config.toml
d_expert = 64
normalize_top_k = false
balance_loss = 0.00757
lr_router = 0.000376
tie_word_embeddings = false
optimizer = "adamw"
learning_rate = 0.00141
Below are experts of layer 3 (counted from 0) of a mixture-of-experts language model. Rows are named up (a neuron's input weights, with its number) and show model dimensions 0-191. Each number is 128 + 32 x the weight over its row's rms, rounded and kept within 0 to 255.
Before each expert's rows: a language model's description of what the expert responds to. This comes from a sample of Wikipedia text that the model never trained on.

# expert 48
What it handles: Group and place nouns. Nouns like group, band, series, station, located, film, plus pipes after reference numbers in historic-register tables, and mid-word pieces.
up0 [141 146 118 132  92 128 129 164 135 119 102 185 108 113 123 123 206 119 103 116 109 100 157 146  78 162 105 160 180 111 115  73 156  90 156 197  77 136 148 122 101 135 133 150 191  81 134 227 145 126 135 143 201  69 134 129  96 121 124 143 141 142 147 135  67 112 110 105 131 139 135 109 114 125 152 142 129 119 146 192 148 117 133 119  97 121  86 194 155 127 126 115 165 192 116 115  76  66 198 177 128 101 135 162 125 167 127 132  81  96 119  92 129 123  98 120 140  98 137 193 108 125 146 108  67 108 129 116 124 129 126 178 147  84 120 106  72 141 133  96 151 102 147  61 130 142 100 139 102 162  97 125 103 150 164  50 135 145 192 131 130  40 110 139 164 127 112 162 120  80 165 145 221  63 125 145  87 174 117 130 167 114  92 136 120 139 114 124 124 119 161 120]
up1 [158 125  98 114 135 143 166  81 113 103 178 114 162 133 110  93 166 148 164 123 191 116 124 102 118 142 104 152 147 115 152  96  91  82 165 106  98 156  98  80  61 117  50 197 171 122 153  86 105 134  83 117 127 167 146 150 154 172  77 126 106 119 120  85 156 126 159 124 138 137 126 121 107 120 108 110 168 167 110 122 184 136  94  88 101 184 126 177 175  60 142 128 107 180 155 122 122 173 164 180 168 109 108 180 135 141  86 130 204 108 113  73 133 123  82 155  91 169 127 109 137 126  44 159 149  74 121 147 115 131 117 130 112 132 140 106  85 122 138  73  91 118 103 145 172 140 122 119  95 148 120  47 131 154 144  91 110 157 129 120  63 107 144 187 104 109 160 108 144  95 149 141 128  62 129  94 162 139  72 106 107 129 168  67  79  90  93 154  98 101 149 125]
up2 [143  59 111 103 126 143  97 109 108  98  96 134  99  97 161 164 112 128 118 106 146  59 136 170 107  83 114 164 161 104 127 110 177 111 121 140 156 140 162 140 127  89 113 152 117 194 160 134 107  62 110 149 160  99 136  89 166 156 139 155 126 150 103 103  72 166 131 154 144 103 172  96 185 128 128 142 124 118  93 158 126 190 136 105 109 255 164 145 132  83  75 132  94  59 162 148 107 112 153 117 141 135 186  79 106 151 151 121 140 172 135 156 114  78 146 142 151  77  90 103 142 114  99 166  93 135 103 145  80 138 128 141 162 134  72 178 143 166 166 108 124 142 134 139 150 127 156  78 154 170 130 153 116 120 143 115 114 141 164 103 146 117 104 209 183 112 106 137 123  91 110  86 101 121  75 186 116 141 117 112 133 122 134 116 121 106 188 251 140 100 161 120]
up3 [116 143 153 109 114 122 175 141 106 109  68 133 124 166 207 163 167 135 166  94 144 109 144  89 157 190 133 153 105  55 142 166 110 111  96 122 115  89 104 113  90 101 125 100 118  93 142 163 106 104  96 170 150 136 102 138 129 144 149 143 114 114 100  87 126 117  79 117 148 149 122 184 108 167 173 123 135 176 117 113  96 139 180 175 138 149  66 196  97 181 144 125  80 175 224 145 103 175 103 109 117 156 116 171 163 105 114 179  96 128 137 174  87  79 139 114 125  97 119 165 145 105 128 164 131  67 104 113 110 111 134 134 148 130 144 136  73 143 113 125 114 129  99 126 121  97 149  86  94 106 155  89  89 106 185 134 171 142 101 101 114 171 129 153  58  88 106 176 156 172  85 148 126  69  92 134 152 169 127 167 124 142 149  96 152  34 121 161 123  78 177  78]
up4 [129 156  88  96 149 146 132 139 147 144 105  94 126 179 154 151 107 118 151 142 162 101  87  84 130 129 102 101 114 107 106  85  84 105 122  90 165 179 156 176 151 121 133 124 190  95 194 140 134 181 155 138 172 110 157 117  67 105 122 116 105 155 114 173  54 149 130 126 142 165 122 179  66 121 117 126 109 118 159 178 110 171 172 160 177 127 140 118 135 119 153  71  86 154  91 120  41 121 209 162 172 157 143 166 115 140 171 139 115 144 127 164 105 106 131 169 160 117  93 129 153 165 124 116  92 113 105 137  86 113 160  96 129  85 118 126 140 109 114  83 119 126 177 104 226  91 111  97  73 186 106 180 109 132 121  71 125 183 107 153 146 145 141 175  86 176 159 194 155 105 146 137 125 145  81 158 192  78 123 148  95 101 125 101 132 111 116 157  92 118 153 103]

# expert 19
What it handles: Copular and linking verbs. Verbs right after a subject or relative pronoun, such as was, is, became, be, took, usually followed by a or the.
up0 [129 137 182 100 136 162 149 107 182  89 127 105 168 143 164 122 108 125 125 136 136 113 174 139 119 104 196 114 110 156 115 125  67  86 155 175 110 132 144 133 114  69  90 145 221 175  86  70 130 161 101  81 194 104 139 109  95 100  88 139  83 135 191 172 159 155 106 146 169 168 127 125 156  93 132 131 101 158  96 136 147 107 150 155 220 148 152 168 131 192 115  32  93  64 117 114  83 138 159 166  77 182 127  98  99 149 136 125 122 168 146 125 129 156 136  74 123 135 104 156 182 134 163 126  61 132 160  92 101 135 169  75 138 106 122 142 175 104 107 152 116 143  84  87 107 109 122 125 129 128 136 105 130  82 151 133 141 144 128 115 135  96  62 148 178 152 125 109 132 105 126 120 103 170  91 151 177 107 121 146 106 160  86  70 105  91 114 171 170 129 147 126]
up1 [181 187  87 193 142 138 147 125 138  73 135 127 162 132 106 142  83 169 143 111 186 149 109 138 125 154 112 117 102 181 135 127 118 121 102 158 103 133 116 135 109 173 206 116 117 138 153 128  76 125 147 152 114 146 184  96 106  82 165 143 117 139 110 124 122 118 171 108 133 165 124 136  99  35 134 187 111 110 124 141  88 172 196 140 159 155 139 128 161 160 132  59  96 169 145  99 143 119 127 123 110 109  96 133 120  91 160  82 138 137  90 117 119  73 172 163 149 109 125  89  69 134 173 133  83  38 156 142 151 117 118 128 194 141 120  88 150 174  71 120 149 101  75 118 175 130  82 100 119 114 118  73 191 174 148 123 140 137 195 201 113 123 115 117 192 127 188 113 136 190 135 122 143 125  84 140 101  96  86 130 123 126 106 113 146 120  82  79 139 107  89 155]
up2 [141 100 110 103 100 108 183 117 104 170 118 103 133 127 136 192 105 156 108 139 133 150 189 104 113 126 106 145 178 161 116 181 137 149 158 149 181  60 138 170 158  85 103 146 155  91 113 151 137  80  98  59 176 155 131 154 103 146 146 179  84 184  94 132  97 139  86 111  80  80 159 100 128 111 127 150  99  95 122 123 129 125 138 112 117 226 136 133 106 154  79 132 140 119 142 123 132 127 129 135  96 116 124 130 138  96 110 172  90 140 152 144 149  70  85 168 150 170 168 160  60 109  90 126 121 108 125 138 125 144 127 171 137 156  79 135 129 116 117  55 166 148 165  98 138 116 141 119  85 170 154 107 130  95 128 116 116 143  95 129  89 105 143 191  68 150 212 112 166  91 157 154 106  83 110 183 151  62 129 136 180 173 112  42  76 128 124 134 126 125 203 133]
up3 [144 138 136 123 139 143 113 116 169 116  71 139 131 139 186 151 122  75 113 181 135 129 121 189 119  87 131 133 163  69 111  72  74  90 113 110 190  24  66 152 100 194 139 106 118  85 120 187 156  99 101 147 155  98 154 154 109 126 174 120  83 107 123 124  93 119 192  93 136 156 110  63 108  93 112 143 146 151 141 131 109 107 126 188  81 115 101 139 165 115  92 128 114 129 176 171 143 117 158 156 136 160  81 166 131 162 139  88 207 149 142  59 110 120 179 114  74 143 176 144  77 123 118 158 149 112 140  82 173 123 184 110 164 138 149 141 142 114 158  76 150 184 112 100 105 187 126  72 118 143 180  85 110 117  93 127  90 121 118 172 136 128 180 118 125 137 111  95 137  69 113 128 150 151  69 110 115 150 113 152 121 117 184 109 115 139 101 102 131 138 142 112]
up4 [104  90 110 183  86  81  84 141 141 142 100 172 166 168  94 144 136 191  99 160  88  96 110 144 150 135 142  96 161  91 122 128 134 138 129 128 123 107 130 145 144  96  88  89  81 107  98 115 120  54  95 123 163 134 135  84  94 121 177 144 142 131  84 126 129 166 136 110  83 190 105 164 123 179 102 132 103 124 125 139 139 187 165 130 120 127 130  64 113 151 187 113 180 182 135 121  98 129 163 159 120 104 110 155 148 169 102 107 159 136  73 177 110 119  91 101 144 134 141 196 168  95  70 188 114 137 149 134 111 144 101 127 129 157 153 134 126 116 189 127 134 183 149  82  51 170  78  89  74  81  94  67 114 122  82 122  92 125 180 144 104  98 137 132 162 192 175 190 132  78 155 121 153 167 112 148  92 101  90 116 138 122 123 159 116 121 176 163 132 156  63 160]

# expert 26
What it handles: Commas, newlines, G-syllables. Clause commas and line breaks, plus the syllable right after a capital G in names such as Gulli, Gullace, Ghani.
up2 [132 129 194 146 123 127 156 132 127 184 122 122  84 107 149 148 162 134 120  84 209 106 129 144 159 132  98 117 169  97 123 144 104 137 125 136 163 152  98 174 150 165  87 138 155 118  99 156  84 104  76  93  89  95 121 177 144 152 148 146 168 150 160 140 153 165  63 106  99  99 165 124  73 147 111 117 129 126 130 102 132 132 157  88  86 105 133 135 110 104 114  80 159 161  83 137 167 110 107 187 177 188 104  57 149 111 141 153 140  68 100  64 124 166 147 136 135  95 115 122 176 153  70  87  60 150 105 179  65 141  99 147 110 162 143 102 147 158 132 107 134 113  88 158 125 134 161 153 131 102  94 158 142 125 154 110 165 186 131 133 141 152 104 129 141 108  24 125 146  95 162 165 151  90  97 103 103 219  60 126 134 158 115 145  80 132 136 161 117 129 148 205]
up3 [142 146 100 139 138 127 116 130 113 126  66  95 160 130 192 132 115  95 110 143 177  70 143 131 156 166 214  80 184 111 185 144 145  59 152 133  92 131 153 113  92 103 123 142 164 108  91 153 148 191 113 150 135 132 151  71  71 107  74  81 112 128 147 151  71 133  72 123 153 116 103 110 115 114  64 158 125 146 176 140 185 121 171  98 140 155 133 154 103 162 153  57  70 159 171 137 102 154 137 110 149 188 116 104 142 106  93  81 109 103 106 132 157  61 100 144 104 113  87 137 182 104  62 142 147 126 160 133 147 141 181 117 124  74 188 116 104 113 120 140 124 115 155  82 130 106 122 131 109 158 154 151 149 135 172 167  34 149 125  62 148 139  93 129 152 124 119 117 105  85  93 129 142 135  99 164 117 130 157 116 140 141 160  93 161  81 179 107  89 164  90 139]
up4 [113 103 138 193 127  90  68 156 115 173 119 110 145 171 166 151  74 169 143 162 152 108 136 158  70 110  53 136 188 124 125 154 136 110 103 122  90 144 104 132 164 112 127  75 223 106 129 135 180 133 146  82 137  84 100 112 155 142 130  62  93 148 197 121 100 176 151 111 112 150 165 155 108 131 130 140 120 163 126 145 131  84 127 111 160 111 121  67 144 113 133 100 154 142 114  89 111 135  99 151 115 160 126 178 126  55 145  90 179 116 153 198 138 132 129 112 141  95 166 143  94 143  97 125 125 171 127 177 105 109 115 156 150 144  86 114 157 115 106 157 132 128 126 110 123 113  99  85  77 156 140 174 177  80 186  69 140 118  87 138 108  76  78 122 101 185 105 123 163 112 147 101 169 139 163  71 117  97  82 176 124  97 130 109 117  84  44 140 108 166 129  76]
up5 [135 133 136 122  94 127 121 174 110 160  81 109 159 221 110 155 133 132 184 145 159 116  85 116 107 129 127 139 123  73 135 129 126 161 134 118  73 119 150 151 138 139  63 134 181  87  88 129 120 156 129 121  67  93 122 111 107 118 151 184 121 132 184 159  80 163  98 176 168 197 149  97 154 113  96 103 128 145 100 176 180 145 111 119 114 138 197 126  94 139 106 151 136 160 190 129 113 106 129 150  71 135 104 169 131 134 184  73 132 170  95 192  44  93 129 121 153 117 150 115 135 137 138 120 200 150 136 155 168 153  82 134 104 105 157 127 117 185 138  75 154  71 103 182 110 162 171 106  87 150 120 123 170 159 123 131 120 108 153 115 102 128 157 122 118 101 179 119 193 125 104 177 118 145 102 147 195 140 119 144  79  84  89 110 132 134 122 173 115  69 141 193]
up6 [181 135 104 130 117 101 111 128 174 143 145 153 136 149 157 115 129 161 126 125 150 107 111 173 107 106 155 144 170 134 142 190 128  98 151  81  99 112 117 136 117 160 114 153  73 125 139 111 147  97 132 107 153 113 134  92 103 110 163 148 202 127 133 111 140 139 137 142 172 166 100 142  85 237 188 130 151  56 188 167 144 112  85 122  55 125 170  93 146 118  62 134 111 108 167 109 156 101 118 112 181 111  83 146 156 108 176  41 136 101  90  95 144 162 123 120 104 149 142 102  61 126 145 124 110 125 127 138 139 120 144 126 174  79 140  47  75 111 157 117 141 103 161  80 145 129 102 148 104 187 159  56 127 168 118 101 142  88 169 180 155 133 185 125  80 147 122 103 107 113 191 139 180 125  98 125 132 123 121 149 115  98 190 103 118 160 165 108 103 176 115  71]

# expert 30
What it handles: Sports and politics headings. Colons after field labels like "Top goalscorer: League", plus words like Award, Championship, Democratic, party, politician in sports and election content.
up3 [175 119 138  92 149 196 172 170 119 130 149  61 203 116 168 112 205 142  72 164 113 110 142  98 146 202 129 127 147 180 142 133 150 143 139 115  70 138 173 158 107 136 174 159 129 181 152 116 121 130 108 150  94  95  87 174 138 161 127 107 109 110 180 123  98 151  92 110 139 116 153  51 145 103 139 143  85 161 100 101 166 122 101 118 134 172 142 150  92 209  86 124  87 123 137 112  82 101 115 134 143 127 147 150 145  84 130 116 110 173 149 123 116 144 148 127 111 159 152 132 171  96 159 112 160 111 144  88 145 113 125  91 184  88 147 154  67 182 150 109 123 133  93 126  85 104 111 162 141 166 137  98 174 151 125 158 169 167 106 131 164 178 201 135  96 112 106 194 134 147 155 175 102 164 165 130 102 151  88  72 163 114 134 145 121 118  95 156  63  63 156 162]
up4 [163 145 107 141 176  49 143 167 153 190 154 140 168 156  63 102  98 169 190 214 145  96 150  66 125 185 137  91 117 136 120 159  95 146  97 158 111  83 140 117 133 104 145 142 138 112 122  90  97 152 117 119 175 166 119  43  97  91 134 134 127 138 133 190 170 144  94  72 134 125 133 169 146 115 132 163 123  79 123 148 123 138  83 126 128 121 219  89 112 123  90  60 181 153 140 190  97 123 103 171 152 143 114 146  97 128 105  98 102 119 149 149 134 139 147 119 120 128 150  60 118  82  95  97 116 115 106 107 152  92 170 125  95 122 135  75 174  93  98 166 108  78 178  82 178 174 112 125 148 150 193 160 149 140 127 144 113 122  91 130 166 163 132 139 122 111  97 135 140 111 171 151 136 106  74 145 142  84  52 137 156 134 158 106  98  98 159 126  96 121 114 116]
up5 [119 169 170 133 123 146 110 110 155 133  62 106 142 123 109  75 141 124 136 154 148 119 114 128  99 123  73 124 131 137 193 148 122 113  99 116  68 145 148 102 120 114  76 156 187 163  93  83 148 117 143 104 153  91 125 135 159 110 190 105 163 137 153  74 171 111 120 102 164 122 154 181  58 132  99 166 130 148 153 130 152 146  98 111 156 112 173 151  60 122  70 139  62 123  94 115 172  94 161 125  84  82 172 121  93  95 108 116 172  72 142 130 147 157 169 177 149 116  99 164 184 155 120 128 184 180  96 132 118 126 113 105 146  43 137 117  83 155 176  86 121 117  81 135  59  94 117 108 119 141  73 103 145 125 140 146 115 179 174 177 103  91 110 156  83 182  88 169 165 116 107 146 141  93 119 142  83 136 104 161 134 125 152  77 174 120 198 123 103 132 143 171]
up6 [133 151 108  83 106 107 122  67 151 147 149 114 163 137 115 112 131  91  98 113 129 149 136  80  89 141 146 129 137  77 144 106 153 165  93 142 145 132 164  97 164  78 109 149 168  66 123 105 157 115 135  83 184 109 117 157 161 153 104 128  98 141 128 135 148 116 130 124  96 108 149  89  91  74  96  91 108  75  96 187 128 157 131 114  74 202 123 152  82  96 107 144 149 170 133 121 100 132 154 160 134 138  64 156  90 123 158  83 115 138  45  75 159 134  74 180 123 154  76 129 162 112 125 148 124  85 163 159 113  64 167 186 140 124  67  86 135 128 131  77 138 156 140 131  97  87  93 102  59 182 150 126  96 123 128 112 123  97 111 145 102 135 162 203  93 131 183 130 177 115 178 142 142 159 117 108  89  83 163 114 116  98 108 142  73 100 157 208 149 189 120 114]
up7 [129 149 140 126 137 122 149 124 159 140 110 187 152  95 124 157 111  79 129 134 131 109 139  78  83 173 152 137 191 124  68 147  96 113 126 171 113 119  95 147 125 134 130 129 132 183 161 111  82  63 120  92 129 129 126 152  94  97 101 119 120  84 131 159 124 114 117 116  92 130 158 162 122 101 133 150  79 141 166 126  81 140 159 100 120  91 113 133 164  81 163  29 118 145 170 125  80 161 122  80 146 177 155 188 153  96 134 151 114 103 175 133 135 120 171 136 123 118 162 100 120 149 120 110  81 167 158 154 100 149 110 129 220 140  97 130 138 167 143 157 145  66  89 129  68 140 132 117 187 144 142 110 218 134 146  38 166  86  89 122 129  96 144 154 123 107 159 183 185 108 135 107 100 186 106  57 116 140 145 165  88 126 180 108 134 118  78 175 116 176  84  96]

# expert 62
What it handles: Opening parentheses after names. Opening parenthesis after a person's name before born/died dates or actor names, plus brackets, table pipes and heading equals signs.
up3 [ 92  92 115 179 112 105 154 165 115  65 140 148 103 103 118 129 148 188 117  94 135  97 119 109  91 176 108 146 114 164 124 139  89 167  88 103 172  80 144 167 157 132 109 135 187 129 146 163 127  90 134 176 168 138 142 120 127 160 210 178 132 130 163  81  71  91 108 151 158 120 184 143  83 143 100 181  94 124 131 121 101 125 109 142 125 151 120 164 137 155 104 149 113 148 161 139  90 116 156 128  87 153 138 112 117  89 118 179 141 117 131 137 125 145 131 168  88 127 133 112 120 142 165 114 212 117 142 113  87 141 162 130 171 127 134 113 166 109 122  73 183 142 102 109  65 128 122  58 152 161 163 192 175  97 116 156  65 119 179  78 139 131 115 190 146 114  93 125 124 165 107  94  99 122 185 171 132 114  26 158 116 156 141 121 154 130  85  38 147  91 100  87]
up4 [146 159 156 162 143   7 106 157 140 113  74 161 184 167 133 176 126 132 118 144 108 126 155 121  91  92 145 191 175 127 124 161  63 110 138  97 109 141  88 150 128  94 164 121 167 147 178 108 116 120 153 102 169 145 129 148  89 154 160  87 107  97 145 145  94 147 145  96 180 115 111 127  79 123 202 153 122 130 119  70 137 166 155 150 165 125 146 114 206 108 119 118 134 167 130 207 115 135 133 113  96 141 140 113 111  90 130 142 128 124 104 112 163  64 114 168 126  73 126 106  16 122  95  95 115  91 105 138 121 125 101 131 127 153 188 132 148 148 140 141 104 149 143 122 135 152 144 120 177 161 176 179 169 172 121 118 110 154 112 134 157 194 173 178 136 124 126 160 103  91  98 202 101 115 116  96 141  76 112 103 114 157 114 127  46 158 135 160 113 155 109 117]
up5 [144 156  83 149 139 108 136 135 156 177 136 153 109 137 117 138  95 159 201 142 130 116 119  87 196 110 160 141 137 165  78 119  67 159  85 160  49 128 162 117 146 149 169 113 109 145 112 101 149  86  89 118  87 145  77 134  79 141 137  80 169 134 105 114 145 172 144 176  90 131 110 157 117 167 132 149 144 182 113 153 135 117 198 146 175 130 100  68 141  95 140 124  58 149  94 138 125 163 142 124  66 143 159 126  65 165 135 138 208 148 106 136 170 127 123 154  94  94 149  92 109 143 124 127 128  70 120 109 118 144 119 123 181 140 173  87 130  97 114 164 133 106 170 176 199 120 149 103 156 108 142  41 115 141  51 141 113  85 111 121 149  99  99 110 132 105 126 151 136 126 150 153 152  79 116 109  88 186  58 191  83 163 124 113  89 133 145 155 100 131 170 103]
up6 [185 126 123 153  81  90 157  88 146 105 144 122 146  93  92 111 147 179 179 158 166 149  56 128 122  96 157  66 105 161 116 146 146 168 143 158 113  65  57 152  88 102 150 158  89 155  74 129 163  87 131 163 160 167 105  83 145 147 141 138 183 131 101 130 157 153 118 142 191 121 174 164 133 155 125 159 141 119  92 165 125 109 107 137 150 148 126 169 130 125 119 165 150 221 226 123 145 143 112 140 153 164  72 109 129 147 130 101  97 195 153 163 113 115 126 115 130 126 114  68  71 115 140 117 183 174 135 138 182 104 128 179 115 152 173 151 119 146  75  95  91 142 140  67 142 168 122 125 175 130  97 130 119 125 111 106 170 127  81  98  90  96 192 114 130 126 136 148 110 132 139 147 153 124  98 182 145 105 112 105 116 217 161 104 175 147 126 140 120 165 151 167]
up7 [104 119  97 108 163 126 194 169 185 116 143 122 112 137 155 130 105 100  99 102 109 127 167 181 147 119 134  99 137  65 158 139 118 116 126 181 119 125 123 183  97 167 142 144 169 120 128 130 176 140 147 148 169 110 192  98  41 124 168 121 102 155 113 111  77 108 126 133 173 161 115  86  84 155 151 149 153 122  73 175 117 188 168  97 140 143 152 166 104 153 130 167 135 137 156 178 157  77 158 140 169 118 170 180 152 142 175 173 113  92  59  90  89 155 120  97 103 124 144 121 102 171 140 104 147  91 145 152  85  92  97 133 105 142 101 107 160 105  93 128 102  89 202 138 142 102 142 145 164  72 132  77 129 141  78 123 177 120  81  74 161 166  99 114 142 203 122 153 155 103 131 155 153 101 108 159 120 133  50 164 163 126 132  65  64 145 164 122 150 113 110  97]

# expert 37
What it handles: Name and word endings. Second pieces of names and words after a short opening piece, such as He-at, Wilsch-ut, G-ot, especially in election or sports tables.
up0 [121 169 134 142 120 135 160 110 131 116 125 125 110 105 163 180  92 131 163 137 158 141 106 119 104 197 140 102 142  74 119 180 146 135 106 172 105 147 121 122  96 110 100 195 123 121 125 126  78  77  94 140 141 129 138 114 102 118  89 155 142 125 140  66 160 147 164  95 137 165 223  33 109 174 136 124 141  92  82 163 160 208 128  94  86 129 169 175 186 166 138 154 120 186 138 129 108 152 136 150 174 120 117 110 141  96  97  76 179 157 140 116 147 109 105 125 129 151 153  98 152  96 130 123 128 178 147  36 137 144  78 118  97 126 110 107  82  96  96 127  37 140 102 174 150 149 110 136 122 139 116 149 152 143 120 133 116 138 150 102 126  65 108 123  65 121 141  81 112  85 133 157 148  75 124 110 194 102 123 107 104 108  88 142  81 109 124  74  90 183 154 192]
up1 [130 153 147 148 136 151 141 123 156 118 132 135 125 155 109 165 100 151 116 153 178  60 144 129 168 140  79 165 146 139 125 133 150 160 118 196  69 198 139 182 110 149 104 123 133 145 109 145 157  79 156 210  89  99 125  87  58 128  79 132  57 119 113 176 116 169  75 138 160 150 171 147 146 151 164 113  78 111  74 177 186 158 117 122 105 170 158 137 181 173 143 188 115 177 157 142  98  88 155 154 139 109 131 186 125 142 179 107 137  95  93 121 137 116 158 117  89 106 182  84 151 114 153 118 191 118  86 163 146 129  79 144 120 125 173  91 174 191 162 134 125 169 104  78 178 113 128 138  81 172 124 162 110 139  72 133 160 138 171 154 149 169 137  99  96 165 126  92  95 116 120 145 106 128  74 138 178 122 106 129 125 136 107  72 136 104 137 121  66 122 126 127]
up2 [154 136  84 165 106  97 136 135 111 126 101 110 154 208 119 115 164 134 131 120  97 106  96 171  47 126 127 131 136  88 161 152 100  30 169 121 140  96 139 176 146  84 106 103 145 106 108 137 177 131 167 165 142  67 203 112 105 127 116 114 133 146  81 126 113  76 103 101 109 168  97 152 187 132  86 118 102 185 116 109 144 120 121 153 128 167  95 183 173 137 108 151 175 104 176 112 178 191 161 112 140 141 158 136 125 118 144  79 126 139  96  91  59 136 121 163 137 136 138 149  86  96 124 151 208 134 234 124 160 110 157 140 149  63 136 121  92 146  92 178 125 117 138 113 133  61 157 131 138 129  97 148 152 124  75 100 145 104 150 142 140  94 127 139 157  60 133 173 127  94 172 145 114 193 137 135 210 139 118 117  89 142 122 132 121 151 127 138 146 126 110 112]
up3 [109 164 105 117 102 113 201 138 132 159 128 119 128 106 154 171 178 120 115 137 124 152 127 121 119 106 170 103 122 140 176  99 118 112  95 155 135 159 123 180 153 141  81 118 104 160 117 138 127 107 159 159 111 149 129 146 149 123 169 147  98 133 181 128 121 133 124 142 207 117  99  61  66 126  90 194  77 135 189 121 140 161 131  81 127 173 139 144  58 139 120 154 134 165 142 121 114 117 104 152 153 142 186 110 142  99 152 138 128 149 112  86 153 141 114 136 124  81  97 170 127 107 109 140 211 106 128 202  47 153  65 106 182 148 128 128 142 106 141 102  90 151 169 122 190 145 156 128  69 108  95 116 108 135 137  95 101 150 121 131  99 111  64 106 110 110 114 226 119  87 138 109 135 115  57 172  93  92 156 157 174 155 118 125  74  87  66  72 135 117 193 115]
up4 [151 119 137 164  81  89 109  98 108 106 102 123 150  95 163 113 171 133  93 227  82 113  96 113  51 125 113  85 150 115 172 125 110 109 152 203 170  84 155 124 109 176 126 146 108 170 137  87  72  35 171 127 137 113 153  80 154 112 111 140 147  96 176 176 151 107 102 135 113 143  93 139 147 144 100 210  74 123 159  97 161 114  71 125 152 132 148 125 182 146 143 151  86 153 116 123 122  91 162 126 159 135 125 156  89  64 138 188  97 121 112 117 151 138 130 106 131 177 123 154 127 195  97 111 138  78 188 124 167  65  92 132 138 135 140 138 133 131 112 128 123 180  92 136 140 106 109 131 175 156 107 124 155 127  99 170 115 137 111  81  81 122  87 158  70 192 120 128 125 150 152 150 173 123 169 127 122 142 102 152 117 153 150 106 159  48 118 161 108 127 178  96]